config.toml
activation = "swiglu"
normalize_top_k = false
routed_scale = 4.62
balance_bias = false
router_bias = true
norm_eps = 1e-05
lr = 0.00263
beta2 = 0.95
seq_len = 768
train_tokens = 523100000
Below are experts of layer 8 (counted from 0) of a mixture-of-experts language model. Rows are named router (the router's row for the expert), gate (a neuron's input weights, with its number), up (a neuron's input weights, with its number) and show model dimensions 128-255. Each number is 500 + 25 x the weight over its row's rms, rounded and kept within 0 to 999. Numbers have three digits each.
Before each expert's rows: "comes after" lists some tokens at least twice as common just before its tokens as in all text. This comes from a sample of Wikipedia text that the model never trained on. Tokens count by the router's weight.

# expert 85
comes after: "\n", " was", "4", " were", "3", "5"
router:516470472508499479490494517482465514516513516452505450579461522512530521504533498480515515557515478453497528505489500493504538507501510487515533517518492495570505473466515490446477494500505491450461516532518529541516498543467509448498542553492507479510515507491490516522504506502522499474556503508493536531501512474518472521488492510505501475540486492506469467526528480489484574526492
gate0:487459503484490496502550471519508525501484518518506477514481479487550471478508509547488487526477521500494533519473509510458512469539466456467484497476502495493487479530454492488510514535507513526544484520475496483482501517493484484516493514507488530513446533508504501487488483513513488481492496516510503492484519506517539504476439492504505522529521464488444472563433517524476546495476
up0:532530508484499519544483468515519501522499535524475492474519484528515518514489485558523455510502502503506467462455500525493532562512506508501540550500467458537480457468499534471533476536514489499491488539512533507482497453462529537496500539538462514523513508469487491481525501527477559523536482511516498503504541510543508508475541480508518444472522499492478478529526481494549517505513
gate1:474511484475513495479516496507530527509485513547457487530513481441505515486481501507522460522493477527510447504491502477509522513541482540505483486489501497531485519499509499471527482473514444539525500480480509531548508489505509475556506536518472519517488487494465518495469478494521505511528497524519506531494544522511531488514457484506459512492473510516531498501503512452483448484482
up1:521501485504556523520506512517535528519484553504504519515515526517482498504474471465512497497499507459515514502473498553479505509487464542527486494491482484494523445502440485515492532489490497478542467474488521486467489510528499496489463545533483497488446473511488542523538493490485488460496447498491507488514504480495503485544516537518485473544560480489466488500503533484503496454507

# expert 99
comes after: "2", "\n\n", "1", ".", "===", "=="
router:479515479560531517482493533471531490500505546479526465499499483475454552537478532464515523521496468489566492486477488504473490495478475513542516499508512509516541464464502547498517519491531558485474518531474520520494509540496520458500528489518541516504453515480496469522533475491487564504509517475523516554508531484469448465525460494530483536537509491513492507518529469508493524517513
gate0:507472466487500531526529524500546484498477522532492425473519517504487486507483513525500526497499492529491504489481497525486492492541505512475499515523507520494496481467444501511538488490481521520531483523483480459497487531529526488506502477520462496487493543499523514524515466507473503488505447510497512486491507525501539478474425482519479483480480507509464471523423509520521506481518
up0:481542507502475530482466450491495492517476506524483486496513501502473513519489507480486487492467508527475520496475471494486504523523520479513511512509458459491531515464489482513502442511525483537464486517473501515496512483497526515478495522543499493473471476444510463491545424527448524539487487490494506498465501472527545483463498507516480456467503493522448491543504460529517490484509
gate1:473511536514486515482476478489516489501467502528430534484513509483521507505487484464475483485498466545497471464523537505489539518485486484502479551516511514525499514497502545483518457480465487525496455510493537536478490512535507481529552512529529477524471498493531512521486513473481509482544504511513511496493512482537529514475488457501458521507482483518492473477522481439485495478503
up1:462514504474520505504514483544540514511486509525522519482488494531444517473492484469530506461498496485514513519461485541488502522500510580505479481490487526510499525510501484502484489567478436493530477486474490495510472476506537506490470483500490500491452467510505556564507523435496527479491463514485499491505504474471495433514502511541461495541519478493475474495480531491533520479535

# expert 123
comes after: ",", " ", " | ", " $", " of ", ", "
router:455524475474502507499483522515476534492516534498519460540453486464497498521470508491474506554474454456514505514485459464457496513480477511574525470541489473549509441507502536507523506459521540484516518485505525532521506509509521504485534469455532502530519526523487507500473528478505520452509470467471492462510509498499510460502473475506515468524483513511487489487520520478474522510518
gate0:467530478457524487539513477519513443514472519538482480486504488501484524502492511506482511483515505515474496494466498500465518484527477501471469485482516487522485499500463534524526467518523521490552522489491513504500477500522522463524490490504488490498486549508489471503467515510486504526486514496475496504511507534520533507514456484501454526491524463511454486569471512511530512523513
up0:545530481493527535508527459526535482537499490517455503520498508537495491466473515514530466511468471509491537515459535488514535550529483489515466525523503473513485538462455467535523459501502507495486513522497526505464522469498507517494511558506497518496467460454491502480522439491439533516508499511508500525499521438547545525458461454486506448471501504460455479554497470520496496517514
gate1:476500563499467498498518518493504496500484515519475528471509531466507497526483498503498447481505479524517463490480536517507504532501505515541474493504493503474499526515483538499513486482482496526488513476468494524499500485493502455520505508491482515514474448517469529504494494472472543469526454501480510500454514481510471500520479479478467498520465465507527512530498518449490455502537
up1:501498483528547448508503479534481520471485494525533502458486509507480545481492519467521532489470496517516479505491508514498481543487535548507516507474512489483490496501474475525481476516457494512512457523497527511502495515577537539486470522516500521497463490523506537521499439487491507529488470457510498488502504456468537467542507512560506463505529475503486478502482532506466515494445

# expert 108
comes after: "\n", "| ", "1", " was", " is", "2"
router:452507471512499487495476531538527513529507509474517474515440514487486537464492502508506498493514507464515520515493491481463511485517504474525501491532524492538551475505532535491484473508522536470527466508482495518488514510505539468518565473492507522487500507505500462489510482516491517473520484493520500547523518473473516485506489491490528474534479490505500470548507491470497485496522
gate0:486465480482488484526539487520504463513499539487486510479510506491520489504464514516504529497485551508451499503460505479493526507501483542462473503490508481492531476495450522535494463541488503503548510495484522467488503498508514516498498502503488477502507540523484435472517512493513539488528488455530478497530500514512572532488475496519450494515462442516453456551450524505474521508520
up0:519566490466480511485492491533466509482502520548480478506464551516500488543494485511516506531486514495536515500502532507531501520547518501493502538550484477504477485505523480507510462538497491505483479523463546494485497479497499517492545474495506503506480486431482481474495443526448530548498498459506482512462519484506531457468491491525507477509490468533452520539496508549544497481503
gate1:532459508452504473549513475466516489499465512497477492474500540480507476484513515503466506492475474521468471470469539486480503495496496501515459472478471504507491508527519518535553507527544453509491479474463523489511536502509535465508534504461458515513504495511435501500504490493489508497496489553526489516507555478493498528477480493505516468463469506482503509512454519493522413477522
up1:473495484505499489497531536502531538525547492530506496491500525489490513473504540479544500487519531489471478515456521520443494565485452555515545475496535487518534467512454477509453495558465460524508474484481498544505462473537494529489441498538497471499455527531522524530480486473481498489514464510507467481517476484505537427527503525509482460539533462550489472468469546479493539468488

# expert 88
comes after: "\n", "\n\n", "at of arms", "- Location", "- Genus", "- Place of birth"
router:536514477498481514465470520497508509530467543457499467496430511462505514511503512482515487573548497499552473480520484473477490516483495521491492485552493492499495473527529509467503523489524513494492563518496516501527497540506525487476496512450513518505518518501480470563473524489500526520520479493485509534498517514524516487504452557558529472517497482491483460528504466517514504473504
gate0:495508446475530479508493489542495451514498490491497475490495512494500496496482525537447496471522516510499516525452529525484503483493477515466489510515472495528507462514503486501483485494506521488542496528482516507539512538507530484514502499540458519521497511509472499498499503507517549502550453512497493533484527524527516488473459486492471526481495514505488494515448529520542479539504
up0:497525500466525516511465461541468500491529505542498488497488542479507495515484513516507479495469474486513524498447508493508503533556509464500496499481508460485480476476498488503482453497493499508488500526495503482491491458511510532486523518473490490493487513471518475480570427534458530502511529489457470515433513462533524514479474522495499474473486504454455496524539474500467530496490
gate1:514509500505486444510487488512502506524473511541456510498512514489504495523470539491481503450481471510484472494522515510500519507515535517499476492487499474514489529501496535452518508469483478541504472462456505540521485558535519452545496535518516527523475473502514526495508478503481497485513492526469500462488530492483506489491452529527461489513494480467500506469483513455499431493517
up1:476479477488509459504547484550531534506512538529541487487495474540489507523484511457514488457523483501520468495474502531493491505471478531519485471447528504484496525488445474533504498550476480480490503484506498452480504501507505495506440484502493521491466501476516538536502482493494524458472426498474525493477496503455487483510495529516482496514525460485479477487443488473478523444459

# expert 38
comes after: ".", " | ", "–", "1", ":", "-"
router:500488507541542552482501500485492515509460509472518452498473538448508519521508512445489509532516456505504491519503436506495486517490480517509514467486505489543494465469545554438487529506491569500498517500468522509498519518466535495503523497511496459531542466485506464516525465495503514511515485507543513489512530497490508481504472515488461556517479485527468493524524494502472523547515
gate2:490476512475509494496511483475528528521490509527511519482493490464498480518438521466489544492503524481480478502487506474517505501492483498480498507484457507496528552546498500470477476460509460490533546533500468511517452504503510485469496496488532504506513513510528506493491495481508510528550518478491564539539440499503501520531492513536493504492497510519492537483504525455480505493512
up2:484518538527505519498502530499522518492524486525512505511510549480451504488472466523506477486500518471538486505491513487527522486426484478532477483546512485501510550461490539495490509491446459495509499492496507516432498509499538541511461486520491481506518474534484513532542505478511489489513518479510536509489522525500490497514486491492527518512528461446526505522500509511495508511520
gate3:518515478507504484470496521468475519499442483506499497530521471481471495513496463466484534514526492521484504493480489503442494471493481486527493486504537515491509509474463475501455513472439497474512459483489477503481476478487500470457500472445474496523509524485504504518541458513544480493469531497484466516473527494466520443506520496493514515464459478492537446505491520519498500463484
up3:462512502498508453484507530518498520507509513511498518527496508501520469467520546497479550476533475489531510453503497505473466460496474540473490502446495472508502516496558503510483506487468478489453524466520492500498502501428504502491545516467481457505498489540502531497499476518523487485497530503521437489519510478495525499514494559527434505495543521479473493500514515491527456519510

# expert 127
comes after: "\n", "1", "2", "\n\n", "(", " University"
router:529479488527494504500483498452497521499500476454535450508462570475509503529519500502532533512509470469517474537466487533483519511497517476516490508497520493533511493480547516497526491486493499486530467503469480519498518503489551505480483543451478505521491517521476436512473493521520518443523484554505540517481544506484441506517484474504468519529532523482493500554533471468496524516511
gate0:493511504512512486475510490529483484535518525508483524479518534508523470513463502528471503497499513530525506524505498501479496511492484468495482520492483507513489504504447496514511496519519498499515476482473485515511523500549527532484510513540495488498472539458517439535509495494469500429528464498535504476495467544500540496517496504464459511477479504523457473538431493503486535498506
up0:507491497493492496532453475494538468528509520535507452533513504508494510514478486510496495507495518488466486485476528501507487552511534505512465510517517489498517490485485465533522466543513490547467506518454514516491492486472549521538505542515509541502452503457483514481516501506441527529527465495494474480487507520490493466473486548496526464516537472488454558491500493498505510538471
gate1:516526499525468511515457482500475506539507531530466499499542564470532499490468511488479511465477453528541474527495485477491535497476511495506495485478510496527475526489487524480509496491503456523483471459469514547515531509517512476545538521518477485516468476511479546512484482463497481511527511528478486529467539513496508540493479503476497493503470502482522493495521489447494414477502
up1:452496487485557466495513496545507496503464503556490533470481488486510516499483510472489498484532496461513543502482536538472508531489513540497502492469502490512507494510479494501497521500482491514472475518483522485494482512532525490474447512485500520487450494500532590539517486483495524498518419480492513516496474497485494458518489506546473487512574478512468480501450508491512509516518

# expert 26
comes after: ".", "\n\n", " |", "==", "===", " =="
router:470500448521521512517480530503492527476457510500503452522491495484440479527471507486500553489474477489533498498520508493509546572465506511496514482514533490494483461467527508496504489505511534506487489487469529553525548564481507519467521492541499455500482527499497503531491499483526515494524490505527541496486584493503485482525469511495475503512492462534500450515498460533495539495533
gate0:466464494489496522480505482514506461502513531512467464518529489486514501489472515521499532527539481516485508518482515496498511493505529543487490499505499489550469469506446512497537474516473548520529518495508506492501484501549516476472515485523504509480510482533485452503495464522472479448510477531489517508509506496533531518500449491484475537488486465499463494521442488527537525546506
up0:517531525468485503506473495500497431489503477534467482493496508500484504524507485494471490498465442508485482515496503492525484509503488505498521524501486478474514473510520488489496448536505487492439498536480501488480484472502552526504511514495532546488482502471495485474552482525437505526504457508491519538485529484533543490458465456493465506475481475457463517548542483512515491517509
gate1:487490521464501508506485490464524525482468493549461510479521484480512506524455500465511522444500466521486447482518508505465546527514523478502479539495525497505468516528491551489544479530501510525480445493519509501539521464527511522551524484529486493532483465498503498540485519502484502504525478505483485497477548483518542510484475501508461486557484523497540490498518495472491435478497
up1:488521428520479491481484519481478489513493508496473520505507500493491504459489513474485482481522482504576526519486526530504500484495477560506483486505516510506500506486468485561502522546470489491496512458471499532490488465537526490511492513515514498514455525484480515498489511477486522458504466495490509489488499464479486469516522508543476455498551476494514494478493551497520521488511

# expert 119
comes after: " ", ", ", " | ", " in ", " (", "| "
router:513502484544489561486497517479532513523547528482517489509535553432494493545508506485513503546531506457528498514459470499436521525466521506575514461529506506544540488508512506493511475515498512484448483521488519516499498493474532482506517443480500508528489510535494487493474516506516501460505507487473532481522522503495477474485505517472503487537482468497427485505507482526485524472558
gate0:497475513468512511492497463516501468504496514542459496505514501520480532540466493575489545499510543475457508530484537463441523527509536512444463453517500531498477508505457506529532525508515509511561515495495480511508498491511500476500515507519471497486474516499482442513530505497483516458537486511529512519524478523518538556481478505494491500473521476513464464515460544494536505505501
up0:521528518484516528540474507482502455504499501519458490516492512500487510559483529546491469538449488474514528494458515448495480549485488471509514515492480458533494504458512504512526425507462497526454498519507503501503469502481518523505501536491505530463477504443465450462518468493444519505456479505484483519474522463484524441440524445473503497500505475484485538559531499520524482507499
gate1:477506514463472478514489520498495501502471457499478478512504518483516461522451502524487492472490469520463486479531509513483482519484481504548484490473491533527487514520465560511523505498488462518484440462499492519497472516518560473529515532511490523525504507505492510490477521434515507497510480507479505505454535478502508483519501498476492488500457512506522525486480522496479485483515
up1:495504492508519510479527497544551521459489521521506525510498518519458481529490495469535508503500485479547523494460503538485472537426498551514508490517456497519515520518455495512504479513500464515514501480444490491479489491488533512501485503498507484467433529492477541497507454504515537483501449500477502485537490523484457454477508494546492491507531457459475481480488553487480526491494